Below are experts of layer 5 (counted from 0) of a mixture-of-experts language model. Rows are named router (the router's row for the expert), gate (a neuron's input weights, with its number), up (a neuron's input weights, with its number) and show model dimensions 96-191. Each number is 500 + 50 x the weight over its row's rms, rounded and kept within 0 to 999. Numbers have three digits each.
After each expert's rows: a language model's description of what the expert responds to. This comes from a sample of Wikipedia text that the model never trained on.

# expert 19
router:469497529496498480503511495420583563536574526529493527476453465453537495500470625459515531627410399509491557531415617521560420466589411611552445534492403527603456529436441449410523425521466483561491536520441428454521437500537558495523464490526527547563507595489465508524505581479498488424
gate0:524486478588542515542503550507606528545470528471470482440528573521428491424485448618474555439484515460570450458564536485509537425448493596571550570543498498558437497479602389513442426513494561465564497527550436541497541381488480503583582522433525436493497496415642500557409458517497563459
up0:558428534560464475516526494593466582527492461469553490498446518526404518426485552562569422465568582520530487492545444470506554470503492566499498478476502488507466481510495528480454523488453439483530559544552526591567460528515566502472498523376599547503438526492522524461608510506454500586
gate1:572489513410508445495487509435509441477524473552517491422494549452448595453432401582590484430584561614522475566542445522493489479499483545511422526539438456445510450547578491533509523509568520508497411534460517488514496446454577464534523474568463437564429565443474583464501548496394428596
up1:490434489458479550526445525477430540491513524529444565470528586472497469444542472516571565554550447498449518518590462474442439533591473477550505502521565469551452523457445488495492499474526413489547538501533487401497511565554479484492531448480445505527562615537543521536595475520579466489
Description: Commas and clause connectives. Commas, above all before interrupting phrases, and clause links such as and, but, which, that, was, in running prose.

# expert 13
router:522531572530573513502418528439486527592504509525414560526489409581483467540525539453446505548566498482445553289478531516473450494534494471553485495485551558520528497538482529528454537581507603473374462420515432442545477504565524477450460420543525533532510505489395484481489574420550404436
gate0:432561509516463524499518494431395549570627520472525458508524492498518532529582520428505510527527483501518484487496490479437531499551525520514539546490522593496516534451603498582430449528526437476404412572465564511524506520496523431502506487606481557435443441558401500513391530468526488468
up0:472445559551468499531509502456519490502493463525462427527500524458582514558412581567586476434414527508526563494456495582541521509539465478531504528493505467484515480473476478527531504426512565584552477464560507507512469503460503521476448403506519510491464573554543428447575466460578468404
gate1:520509404540535461535478472469489457514496494566546538505439517493424555474511483481552578448533483603500600618561516522459528511605494461478475564503541468494511547507530615610522509584502544528431389510504517460451490546504494475491540560436519394465472514549495494514493450494465495458
up1:511439472550415514435490427573428449558548529518561480482425497515558603487516434529402398534498512482524434531550467450478556442548490554583579405444457542579434523586449482415486499421497508508561453561469561427557360463554489517512520567520458562556517474535485482531560567504516470591
Description: Word-initial syllable pieces. Opening syllables of words and names, such as su in sued and sure, mer in merely, Se, He, Tann-e-hill.

# expert 23
router:442568444540465558470534538455453564566538385571505554441457436536413463516546571534523499467547457550443532478475609506527450446533395495452474498474474549616493507460427519424404417545541516471468550504503460497519450470541494465382528538458622514526441546501493462595514536399515445492
gate0:444501631422493377438454462394521475469377531538509531564541458519474485464503506487431449403460524592514500450456457475491460525603496467464556530546505495580507545466473568500524561468460553458502493493598445446477527548531562588418517496475493562576517474477438409449576511512528487565
up0:415513538498474361443455416369530478445434517575505556468446467517488518435505495557444422415445525550481540482472494508510418537522459548454530537451379479617478451583518561515497455494518530491417415503579503457491518546493560526476551505533502566480490416443464456580525518520444434499
gate1:525498463594546533506448434446490462583470509426555527557519519420525514544497527485492534484553500437523452457482482516416470433552495488445467454487356459516433488593645584536477513449494611489565434462512487486546473480478509439493489516575460491504517568509454496528519472515480442418
up1:466565522566558535570490488457433424543560544370573603501462415564589467620521453465516530522543548536495453494449417523469462551498535539564449518427468522513550439508592592561543555435446525493520442497594524547507469520484435420573450412467532481502519449534510513484438429510507473518
Description: Articles and determiners. The, a, an, this, his and their after prepositions like of and in, and dashes opening list items.

# expert 2
router:432508476532629557504511436489543559541505495510474568490539521466489479491481614581496486550570461493324582429471508527494542461564470528508535502487490507548512545471477542479459491497509562454526497496500503473593489564529517470487530495517539615560478525540476455489592539474538421434
gate0:530490540446514576520501547556509481518430457550523471549472544621526583526561550526570451561576422480473449491504465465506533445573456530484520586457502558594513389514492550501504427504493554404511633581501463555464439571518556494458532541482473465443566442544539442559554508495491495499
up0:483506504541563360533476473480576469506501558456525425400549598461549482557404526536461544448386495475557432502521506471467416448543496553479564419492494544539516522512534373478568490495466600453492540452584500480495486591485482551548501591500572548500513520679570490438481578484462395381
gate1:460491553443528448511509459493460508541465508452515477524618509354483512497520460508533433396484432474550484538443540525492516534406461534563398434551455599465533572435529433456543481499491531441491487514492512501445472514463519459535547426501556487477422529474509480487561437500455410514
up1:556454544604418548493462429505480554489422526549586460481497497526480483482543493476498445560463486455526492526575488445535483517542427614458476468510473493472557525397475576533484526402529506520474521463453582487537525487490464581517520550416457444503555398537537534414481545491541580469
Description: Numbers as quantities. Whole numbers, digit endings and number words used as counts or measures before a unit or noun, such as 40 killed, two tries, 1000 structures.

# expert 21
router:574532462476618547476417512473525511532523458615477490518403471486488513465533504547484506486501465490418541491468483521565453510553458514577517479485474533519408480517481613459414486472565560517559502474473489425543465540476475476516412428564584491516488530365454538522586481514552487458
gate0:539480454540478487449541539591524486532505455594484431538522492498498522540518514515492489505436465381561502578610451462572390537450534525540533520486492523541516440459443567481460423458481546543500526551495493509473520472479522478504512578520435510597490577519568443441511418524495496443
up0:493570594486568502495451519554384451576594559467595472523457456540527434539481477429525524579519507550489432387431467516474455437460493467449514523526526534432551498558637532436638404475488465379578458519452564558538479470536485444449470467535547473475472544445523523576531507502465449507
gate1:472526554495476557444492547527485510619462475559449407485445512473472430474433501562541581566460477611389515505465536572616374538533487478589507427483574492551510486459439459474496411480483449456520444555551530465523511516492494619577517425540517499605488503543493529493513474572597489448
up1:464550503575415450572478439531450523445561496480581522432495574507392557582504463503533477491591549453546531472557434452408538475520486547416443561547490540505509543525578513435545567565475514535511629452589400516497500457470546412438571638449519535383569505412479478522410536510448507575
Description: First names and initials. Given names and initials in name lists, credits and tables, such as David, Robert, R., plus short pieces after capital letters.

# expert 17
router:420539422547492515448461560454531526492469535490484449432447456606399426463492457523539423476499516529497528487490561485478435413502402511630562547378445473554585519385476574539487486515541468499495401589508409477522527557523538454540471413489502508541444505497492526596566443455468471433
gate0:511500513524519495521485508499568495510500552536492537497525519480438505452565430510477561521472510445409488506490459570522514480540605519462486601472479564480484501581441495446529544445530554529520500445525521491514573435510522405687473577561525506504504548491559456520492507521514468455
up0:527528575409437484494452396515540517468506516525530452496556541517463507450481494541504545448487502462477478507491481570531549510450660470432515581520547560512461509586496391498525542460519464455436492540518540431451579437569530482579444571533536481467461521471550518504466479490416470513
gate1:501494481521494472552494523550521518452462506449532396538508576451355547539430568539494491478536514400424468513462516580462485568479495437477444492517416495460425596464564391553627443565414546509504416571463490433513460515490559501504522525595411505511527452418509453490511541430491465429
up1:528499496431498541459544492451436496470524491496505449497479474546501486544465446564486581481529492498462501584491548539496545477475560517571532431464430462455486529494530472473594440543484582436487494518508534501534490464591566560515544459540523471614543466360415493500452513494473534588
Description: Parentheses, hyphens, et. Opening parentheses, hyphens and French or Latin et, as in et al. and Arts et Lettres, plus word beginnings like sub, sp, cont.

# expert 5
router:512585434515517548481419504490517557521530510487491604414463509542450390464475515574490423499572475495473461495495491492488483450522476545525523546508540527505463522465472553459497497505502500489525498603493456431641505522503570469549484488428484506476441471516496484538567431521456479404
gate0:498516467510451515499457511495470512457539374463440486519494435487448547439586557509519467519479446463409485572522500504502511556582481424439594456453487413479442465526573555505525486490531500601532553606529398557551461522497476562547519495561511444543576548533482504555534500549597497521
up0:532499429567561540424515547469498536531528474560437526441486523597428471608492443402402423591513613530409500476532481560626443411510388488550452541546441428395538482483462463522458524489428525585540482533479552504598467439489537426516516437467504453496488482447465500393515543484511504483
gate1:580514519459523562491403497508464506508488424485476473464482408431581456581514565564429614377491514432545570592451551488516488531461500465537433535500505474457517528573511486463490515391445516509561572467514587582492426592515518414512401456592506498514490522559494579437606486541477489482
up1:498497437484519517436449559413650523444431460488507542540434489578536442576481464480518456555457462398521442552537541543526474461583515506494547521475541429534542488436500580565543517466570451537525563495516507367506573409484540646482449574552499549524601503497444527527595445453531426463
Description: Common noun heads. Noun endings and common nouns after the/a/his, often followed by of or in, such as -ation, number, part, series, Statue.

# expert 3
router:498567450489461490557502554516504559509576458510462564496471539601500464399497543561557488419549455597525502540539441558547458522456511473616531518400459529541451518410401476448464438581495548457521527549487470422472496450487533453446442453510619466611533506444471416543498517421547408511
gate0:504542461572456535491459512532495426459471506388331493456498550435423567454488514483610473482545494556594482522483451575438457518471512447479547468473503501481458478539486502379479460464554543410495481475496509586428529559578508403469562492522516542492543521463473475557526568568570540493
up0:531449507413553488487477537430500470483517571548501489534518394518461482559489611500464487545577478414502521579522533484497529555573550506530581532537422435537514521496507509510431492512514535569418566531455534416479508473542638496545495453541531563452579455485527474628483482550437581452
gate1:498425457577552452422497595569516457518403473521486525610549414412459507514542641527486507557549458393454551574469492505461469509507559464410484457506509460524430511515475477394564483380535522664464480510487538486568510563546495492415511503580485469519539423514500537479429484479505514509
up1:452536590567488543581523552492496456460547524402557556512470603470516539422449510484458487441477515498558516447493493438539591458484483497498468461554464540467527527503531429548492531438497591456473473481466511565474455491519509530549524543480478525494505472504450549475505545486455525450
Description: Infobox and heading punctuation. Colons after infobox field names, table pipes, heading equals signs and paragraph breaks in structured text, as in Total:, Phone:, == Heading ==.

# expert 0
router:531546432556589541543465527532499537473498416545489494466478553589494450419464472572518451439474488608504530392456538594557469546556491576523505566500453531528461574444414464420400475491527457540470563537453476502522484642552537525434492506439526474519480528416476383454547533483615492523
gate0:565493458505503556577419449464515489479387413382450418515601506427462557442506480486540462386518407519467502461521509492488419505501448491521503394427488440496536524414534432407449456480495520479535487446484582464555558584436405524492536453645494481628467531515531479461508530468448502531
up0:484492479593475530483429476544480534468519454479455468480524485438455496488543471528638405461562565633401575418551571479487474559439558549529593359474483472503522511477580519442428455481461518540501481539535630511580460564521420555478471394466444536536514515531492487527491489443467530574
gate1:554532553517569507473402515429517514438500514478444541484575488547444455519451486583613460506465507472479476446489525457524506504537575529525478533497530465538556493558393465495446426542464519540515497546561548528498513523536509495550509519497511429544497609469478436500536539482527502396
up1:564479493442562506426499495457381501507401482487444576515454509560527462477497456562597438575523553456455418444566468433571524530593557490482552534485482505518530492471390500526506464518492493460496418625462581601573470427492529519526424533473490462562465538450455405409490441511381520480
Description: Prepositions in sports bios. Prepositions and table pipes after names or numbers, mostly in sports-career text, such as signed on loan, pass from, after.

# expert 16
router:459604478606566534505496493443428498552531510559423507435516530500497486468495467523532481526448498521478511335491599569469481432543459543624498449421503511539494530381416558511485441565609455407484488485462430514535476495559499500404514489508521487496426537529546486484473550408457447521
gate0:447529494581444497515615576509528513433496403487526432469614576531375519482527459440546411531425467480467439482454519508535439487532419440500595602484465472503455431533523511524467486501476534505441553506549451515506454411521551452399438536579588412417423498518545434515579519472505537495
up0:573571475394499481511468429523477422573528564484420602436480497478551497535501518539543510517572535512551557551493442455478562426478566492479432491525500520468578606453467525472566502524451501521547543552532504478530556446557487492597545450453453612593546547368477557457488483517476444489
gate1:462510456464531566532567495540507467517504419542447531548551503552491515400404560423486498533509496581585566488468600455472484370485508530523550457529469587562471448480451526538498519571527504497515536411506541539580434553579519551499412500480502495501511541525504368558482522546448410540
up1:555482474419510448423462502437443510529481551442543484417488490504513486543543462551469442512550481404455418476516423560430475564475464510526379503540484515405499524448474533450493484450539501490614477562519426465335514482438559364557569541647494453491510434505514532447490565463526586393
Description: Data-table cells. Pipes and cell-starting word pieces in dense tables of player stats, climate figures and election results, such as MF, Kh, Raj.

# expert 20
router:435528473514507576470478512423510492504612395528538571441498426546442429522440534499518483563539445553455564487445603479525488507531471509484542567479493457552471538534467524450473543525529539490459511521556500541614494461540558453439512516497599547518455543551395458572471444463522447477
gate0:559530421482429456451463490596493521554495509537497463504521513541383509591454544520554434433484455560456595502493535470416530607485513522507474533510472510543457565457489550432462559479536422444452562529519472505508499478425520496509465490403569466453550488464526541569471511476536494472
up0:515512534464463497449531486529509559511465611490535562431598534537577511457544485413620577505525528393525448538621488428530532429490514511480509525411435490441518536540532616443472580575509520480584446557504632489572556411503522516534435625509453392519568489500530459404460486507503441563
gate1:514455507547487409486453558519621520421530517486560530468499511443598506485491570466566533605511404590450373594511507566452501465503405408490495497518518507459537470552555474490449450430525382456589473559505473627470488382486444506600470458437538533474523456505586578468518489558527488471
up1:450566522465510427517521454464423569511467455580452512428492426562529476553467462506505419503436574476520516498434537434512400542501416515569493515592415520599461527480418462481529581480326500471417446508464579566543542553522555454454470533523480543560512453518446426554448542437492537523
Description: Possessives and pronouns. Possessive apostrophes and pronouns or determiners that open a noun phrase, such as authors', his, their, she, The.

# expert 4
router:509498513537550574552484483488507556540486464587514473492476497454459434478464537523527424546489421570484642441420558597558448469534442570510528553501451518603451534427473491482537456503509572523492481503434544476497508551570525475477439495473578477517499520474475464543523526444499472514
gate0:486482509504530542468463513531610556418494475481522426542575472467570494448570483471526490465487472496419584456524484508531458516524451390507571431474463429485481515515520569474527474561526495475575495507563503534466555541533469514499528411525591580486596529511492506386456451554479391507
up0:502523492519465463455496473589483499441502510506561453579458526398475542509531456481552487536509483519503540520534554474474408526479513369566534422481473450491513523460544568407504474507459490477526493489507599443449482524500541537515478509596476455494528512583485468445433488548583548555
gate1:513516373542514565467463484497514531555399447606493407475463528421478474521559513519477551479530492490453444459460531434526481485514645377555543530495506471500549620494506509499410512491504486631474570498466534576444521510545425448575543438518526456464497461409502485554478527420457390498
up1:395516468548539504465424550575517571502515535527520563495346457498431522533502484516591528452451485575435458479509587438563533476548566500554458524473525469485524464496458494517524521519543452574519450365468516465399515535515527606548463517512490441457416487547448546521478487521475490515
Description: Linking prepositions. Prepositions and conjunctions tying one noun phrase to another, above all of, also to, in, by, with, such as Music of Vietnam, fates of individuals.

# expert 8
router:508494481381534533536493522450490503584459384494501516360458416594436475405531534479464561491572550517501501450501557501518390454526444518539456524447498557452457521573484468473485444626507514401441564459424407429541487513523537457531481551551449614521462526461418504498538530559610541502
gate0:460510482497483499603499505569526574447559523500431436472445481577542517469463539552546544467530548453532479552450462514512507487491465529512544499588480505379413476543593448542487538560477489522459523523463484443614476564583518445487454534341471462531460531499474463526448492486434529470
up0:504435479483414488477525443526503565460423541540530389483453499562535549481492474555529613466493505529543516629497532511450482407526438565542469576595475462449367500496572414490530434526487465495494455514436483463542449520499472456506558574488420451468481521546446507448391566562472466467
gate1:514463396470573499532424430554515577495511470471475459515510550551524439434538562437557385612400501559450551579371605557525513455536526530505449478484543587398511514404559460483508430545507538452601526500601482445426495536489536560448511402496459537450476470484544550522552589449531471499
up1:590522528512480495514544451465502484587481482450552439511457431423516484534525492529547607535433496555530519401505460506467522483540553431571516514497498483542444524587458481501486574500513476528486518529364518519610487501554455447503457515491465535543482584565516439482533510548425476536
Description: Mid-word fragments. Short letter pieces inside words, often after a prefix like pro, re or ex, such as exuberant, collectivism, comeback, CGI.

# expert 9
router:507468545472574542529471532389513528448505513549449509493441418499458469510476497551583449466515405497516524419519499591540511392479501495562542524481486591535467475446451473468404478586576558424368578517496426497487502530510487457466506534502525553580431516570503490500438490459492473474
gate0:449524412537489529491547488564513467486557494510495473530521393575515496507501501506431441460496525476625514416509436420508399468438484464515604579456479546534551455513565554474534539545475510516487460494417513585460550504474491486466546526535469463547515450444506473426443440469527445531
up0:531488514534507570581575564551456461472477529476508501510407530436437542564424570428468459469439553513478439478481494463469422493511402497532508458454471511574531487565454522515542494504441512474482517421489446451440482528450363509501515416397516568461437537508468450489529511514481483537
gate1:491522525466559527561465488426444533495509506393470397537433448602432433449570527496550468437475474478558533540404407463500566573476470555426466489630457595493495467520440499430462511469501531515572492468511455408448564523545395533480434504346598521464480590561477517461547622510558467434
up1:463537485411560441491477452469615489482420512449564388509464541573459423416546500506526486411430380555537447540519510516594520528601465532435435457463469497386528465553491574450520480472444446568519371526511491504509488521503515504427511471515440537503469528537465514534500567489514474508
Description: Consonant pieces inside names. Consonant fragments inside proper names and rare words, such as the l in Arlington and Darlington, ch, Tr, Gr, Cl.

# expert 15
router:495439457491558475490468531471579495516597492534398549409604457469499517545427535556543547426464501531451543472444491607497478537520458527571486487507444542472474525502473613491522425635531571406523528486396415448501507494506463421523460393424491517513450470375527430511439522426493540530
gate0:520522442423481510559531429538469563500503550590549458499559530437470504469423547515543567506551435421506597434522433462485503541511498465454551533561512512414544505450444477453406470505446475444426590466498515462431485484468423504490461513492522411503512491532495440531453552461445458517
up0:467541455443448566497529524475522451498501467496516524404565427521513609578496478586532576486576431448460505507486530469424535448546627521518499458485555596539481558521497562505488464511481520563499525489439501527481466529464488561485542557497402502560400534461557454467464498509524500623
gate1:511489514591469427508499447486535542581512536455609428536470470448478429439464495451485381543497494436532447515510521512452476447588521521471504508531385503445504538455516497514570551420507590500482425443607518511506542466580565500433492431458535589497429499557528435486471564487463460478
up1:538503392554417469479519469379509469476561449494527461548542526504506521468540499444520394463567506555523530460536665467544451462520409468493559514558474444461462516514608466563478534533485442521488484474492511501476482476513439558484498544524453528494422479569457428499462544495535466456
Description: Word-final and heading pieces. Closing fragments of words and names and closing heading marks or quotes, such as -ford, -berg, -sion, === and ".

# expert 10
router:564532357483504495440445488516495490485533504508472512490494469516462451500430487543563546460532486460396509492469526516547465432507409513484595622498498551496498538482541487503512453537483539421470537548399507465573528537591532388511412464483500559485407472398445434539473492471496511521
gate0:524475571491481547527497457465555532450513542510547487433495520514417525557482484490460532492512496549522513598456462458353447564546456544475506444503591523442508505446524521533450590418505504571379429450528463500495403498487491538485537475491373471580571443420475434425526531541565571625
up0:496502520467508528484571476523572534485510532546552549512490525534453601551477565457495565596563490567487480575461466475400505522528475503460512488501543505518498552510516524569519600442552461508490459515485522524473512459452490646507537535430498487482498462511508519543513470497511434572
gate1:430486546469550494524483445525483504521446440441424547514469583502538554495568492495500481530531478420430526515507569523512481465472432500502512471433542455484425465470557502497570501534569514481413614451492416476542545419556525528414562470481544438460581471474429487495560420449610485559
up1:458529530456478443484540383573494388521468442531466474574540528590525492546565472494514483483519575483477494449496499490538460483448547579446412439509450569524503530399450448472471541578544489573498585528505624542483560520491442531404455511629533401501440520539560442547548495496447510503
Description: Word-final name endings. Final pieces closing a word, often foreign personal or place names, such as stainless, Reverend, Thousand, Napier, Motorsport.

# expert 12
router:443489474530617502464468526414593519570517496544488487553450433524460531443520642499461442542496504566548541356522482543457452484566483488590550524486479627544481523431517488502441519485521574471530440493453442442519432498585469501526470399502510564560451487465438486585554612442526477477
gate0:505487449419509462479482469501539507550549501604531505446371526473528545498495533526478545474499520460499378507534452454462428484414542480565522484541543531488450557534515449446397497530496565499565422566489481569434582544499487486452550394427520457424406495469417404574449519542502434564
up0:418475536554434566550505451533427558471557525484476524527418454559485460564480568524458476566428513564458555426469514514495541495419444488520478509468573493543503528476430532639391468532516461495457581457426518423546465470449386400468415478418416523488438504530425454473511516587429571525
gate1:585373472512509484405524480453519453487509456488468556460556460457503502479550465456526518551574523513470583603452459509516529359493475456480402468572429534365482522451446478442401520380478455498558479538407555467528458465515490412572452549482485557545478458490534512472606469420457569365
up1:532491540520496508507471516459499485440486429461557495467451537505471554515518476571547475534483539459483524495450462585591503484452485539519455449485464436416551532373448492462445506496589543495543538459439513603492490513523461490534549426477444539529523523449563532546623440485484519452
Description: Inner syllable pieces. Short syllables like er, el, an, m inside or ending ordinary and foreign words, such as deer, prerogative, Asphalt, Marinefliegerkorps.

# expert 1
router:407620493500537465486453520503569524456504489497544536461529469471531495426422517507538393549579450532518568450396525490505486435507488574517503557418510548493465542474503544500470489488519469466484549511367465384553501537514589520480468498523556496503448450556406404476495552523608461495
gate0:495451476521565504520552477519499471576488528435601581487460561614485388531547510479525522494471486562565458405444501455470427555599490433520504449476428501604454565524492499499471496543471500553520493503442577463450528530526563455431440448575527477454522501406499583516574392546527444418
up0:526529521452461549495479564544483510476479553595430504613503526430467497422459374483575500523447507429481483505469566460530605502444513539478472454602613535456520506522394533477440527610533441498483560444391450500492567585500494527513537537399513510502595497450520460459476526537582529602
gate1:477486433495430456509517502477506512450533531394565527430524473455522453505528478584541502492498561529549537556435489533444513518584492450551552581524380532533402448554558432519516545470446510497565536479462510496515434575502499526556439431479468569520445580428488480498463550491564547415
up1:496544434506578438535495527516445511415485482491551459518501581551598519594482510533593517495459586472553435482502490497453506579431509425513550545468472548471496522535474494470508492658441470453609474425519524520469590492523493439503497471556433491457609575482459457517416531506513559606
Description: Past participles, verb endings. Past participles and verb-final pieces after was/were/is/be, such as made, known, named, used, and endings like -ed, -ated.

# expert 7
router:420610482563554592464383473509541529537547493513509475471483527546496502474478554557479542456539483474503480424490594538466406469484475534528470540432425561519468582474510425479604456538529525442428468568435443470495483558619453444443474390472530483489419520526498521543435506562499492438
gate0:445598531558508541479488477458461536478450449462506547502505487455538524483480513432528491568536553429427543475470496492433497509473494453576543472559488538555523523495474554481529419480517452554466488454519383507481422473512413577510491578448466446560549397505534528546515516511505503569
up0:404492544560435490479497542485509518503499447447567471489574471531467572619508534514571459536423534487507458524501416446511476514404495433551467546499420436536507510480519506498528465492405481588497483442517426522459523446537393455456540583484458513509542464541609485452430464463443490560
gate1:514477394492517423504449454481461448458468478492498508561562423458474564457502489543521452477450523491500487474513436597588507575505417526552534547478436497466502506519582520392494501551491535549528492572508524446518530548449526613520448471438448507536456527475469428523516441519528545526
up1:469514580478566524422463489546485483527504501550572565540472507542566524534402405369470522573565533489488558538510541521413483586574501469439458528552509515479457516507462418575511506457476521447489408518492444440580486459563453488502506414492509475442495542578565517479500568473493531490
Description: Copulas and mid-word fragments. Often is/was/has after a subject, mid-word pieces like -ou- in French names, and table headers such as L, ISBN or MF.

# expert 11
router:483577520557583539629407497514542488566619483556510519513453522417476532524488507513529538489496390525463606479499550534510454429592463520602514511470482495483478563370457511486482497495553476437411439538492440434466460544478555522430465479478508524551404503521519515591523455513511479479
gate0:570508517557541570547510520530455488467577484523546511547490557459422586469474514572439545427502470510581506524494510541525589473413474529545338482462586438479483459464491431456460500479483634462504552485457482508478498549516500415479562583578506479439406505395469521511486475569496452454
up0:455466449485530507437499485498518539516436511592522493471431510632574439567495400430515493558501520540460457488509378487488489530529536537493558542498470529508495417523472505552548458550479394512503408575515519451578493424498458589539516534458571443532611517461526458464461431435570507616
gate1:563503453525403435456496512590500437531534477521548527563499476384477521540446553522530463573458489556480543485444521538566490512470522487490566587492482547514523503540526574466450536508510547469471535501430390495503518487485547453478444387519362477489387423509531537434574500511468461476
up1:536580455510475400372479480579527514543483534457493494578448516464539504542437549478493565470524422462452585476496440476487439603533515452445590565452448483537531457555525488350503517523499585444461565499415487561470609402502538535627537435422424505460434537447488530497538537524532454469
Description: Line breaks ending entries. Line breaks and sentence-final periods ending stub sentences, list items and table rows, especially species stubs such as described by Breuning in 1956.

# expert 14
router:494498484568619525511462511396494532505528497516506542473526461472478463454522576503520522545513484585471535365469647544461493433576510570632487474468513536502410546476458443499489469552479533426548526543446394515511461550482464501435499522458532509470399539490432487510480501517479388441
gate0:576514510496570473506513427514595524568511454523432420461449500465473516398531476543521445573555491574455508484407429562521464479507413346448446504547444518549485406446503460461427488436495468447462467585499519506568447466535477576481466504451527495424469473540421477410442520504493431583
up0:512550485389588434549511488498447511506542490431453503535420480493529462506428515487579505422552451526425510531504522444510474513544369434506468544440429433460544522329503535498434525564566491488568486569486476414584494500533414503538461554514560487469545442446467458508486507517582504528
gate1:531521484469444509571497477475510509526539550572467422529572631440472455511474457415524528466486610510507461415566447551446535559417413426561468465479522565486464480422607537525487515633527552506518557403490481566449430429503507391448472420429515476516435571480463577509527535553517541457
up1:521550518506497490510477412474498479547533572538502404504527563437492447491536410463586520450528535531511436480500545453452486497449421436464517497514538542547455529430483509486502467548494600547533515423519483578398423471448573397471519429507543500504410538590475608533553535486431468499
Description: Years and figures. Digit groups for years, scores, percentages and decimals, often after an opening bracket or pipe, such as (2011), 116–103, 80%, 9.0%.

# expert 6
router:511573419482549500494402533479481510462477463536405510451441459491435501454519491577496499472501476522450468381487545521495530473604458546633532418477469502487440515496486531499450421606565492413535533557582365474485404525500525510492493464505553433573520539465496480486580486466608411452
gate0:535461575440483504443499482449511448397514523453526474421551507511546510492495541519538380480489460532570536574540520427434527479482502433516551522475444510499494569361492527451443449526496508482418475411450495442422545497519521425541499480532517529475551491517555450515503439497480529512
up0:480577533550538514428518548475578525489536509568549489470532520540529450531565516466514460501443460576462543537441602495585539520515549522487485487453540513533458584478478525440529636503475539527390532574520538462457522525491493478490502499530427507481489468477456516473537537491493562578
gate1:535521494443550464550474499454577491457439546476556541520588471392442470536497493527476504562558476472422517485526471512466551532445494502580551507518541525509504475540481476549400591562399476479544539459459444465549548520465567494505609402399398476530512578517421516450582515515499536413
up1:528447479490497445465433527463489503432464503507533457538631533518451471475462541482530562502473470372452535449454553486536520504506498557491401457465497479509503443594540482455543497550428467513471516418449518544445538428491559478535526505449497428530489408574543521414466485466550598421
Description: Table stat separators. Pipes, semicolons, dashes and decimal pieces between numeric cells in statistics tables, such as season appearance rows and election vote and percentage tables.

# expert 18
router:433537452500516552606467458480520541462518494499479495489446443596417489497529528555564471494574447517519492378506519529526530478499485532592533485410460530504482497414437591465523489528653544498500513503545404538517376588513529543426513490536535557507403548481562505539563519465530445497
gate0:533468505508553475451576459509461532469509594559491467564490447591452465508420559568491482454539571606492527559417448548494471563492494624503387461474554542552535453548519446458436531520492521596544503489472503494502508529495397519529513453413490517443627473519520480499446468515476636485
up0:427450530459374556539496577490529536489593403538522528559440557465551501583512516509480440573439446495504501501502432492531492423462560423520513537613523546561494542498526512430629497509546550438537599482517519489429550498506558479453432499562489427605479580524486551542463476541510324588
gate1:548522477564501559508507443509507480522422499353538463454509444502529525517474517525490437500565572458450462464518465473412563551472463504455477563503587540504475441451396460434495543400481587448450521487469540512577537597469452524554496544517432605485482519463566448514478532581437544513
up1:560582436579562516458467548475536539473522530481487454534451535501551561476433534519523518528533542456466602537498509582565519474456524519509434497506501595500522460476575460503559577474471526465430481557491551535493578473415526517521489514410456532488500465548506513453428528537532486543
Description: Headings and infobox labels. Section heading words and infobox or list field labels after ==, dashes or line breaks, such as Records, Roster, Kingdom, Location, American politician.

# expert 22
router:528538401472531599572397409498438542530525485454425521465517437576472433515535529526489490494563547511503594411511544553587510551459400536516475412502461569550455526491495534465461473584528465358391559468437395446538440523512414453469474562512487517459512580438465504460549559501513550456
gate0:549493569384507618473585419465467483620420524450445500382398474547460512509550526540534590462461507569549498460496522494538528471504483562463530487479536485414520578625497567531550456513403549490454467430524486550479502451536549480465540470545441470474453470572430430487489616436565529519
up0:464506461456475528472494448533486544542507456442444467448520491572502598602475413562540516505638508578490473491471497510453493436515427486440531488550503469363507505470613519503502535530510506506438387413441489490498497534478544421433480462514408472452531560516537456432474540488475470442
gate1:512484516398484469496533484515467503525379400552496638472514552438471479442549451534506541509447558443478638437536524461510491444489441485509558509472606524495478451490508481518439500497512470522496428577508448472576456525512537558575497525476494480511573446522359451458516509491500487492
up1:510469530540426493544497515508425541532494469555523669513474487579448472487518469447595531553539457505440564489521513480464599473437549478463467412522590498465437482582567445424523481473432554544543460571533389483495542410585526466547619495531457472483495473634440506525511577428408488458
Description: Place and personal names. Proper-name words and their pieces in places and people, often after New, South or North, such as York, City, Carolina, Zagreb.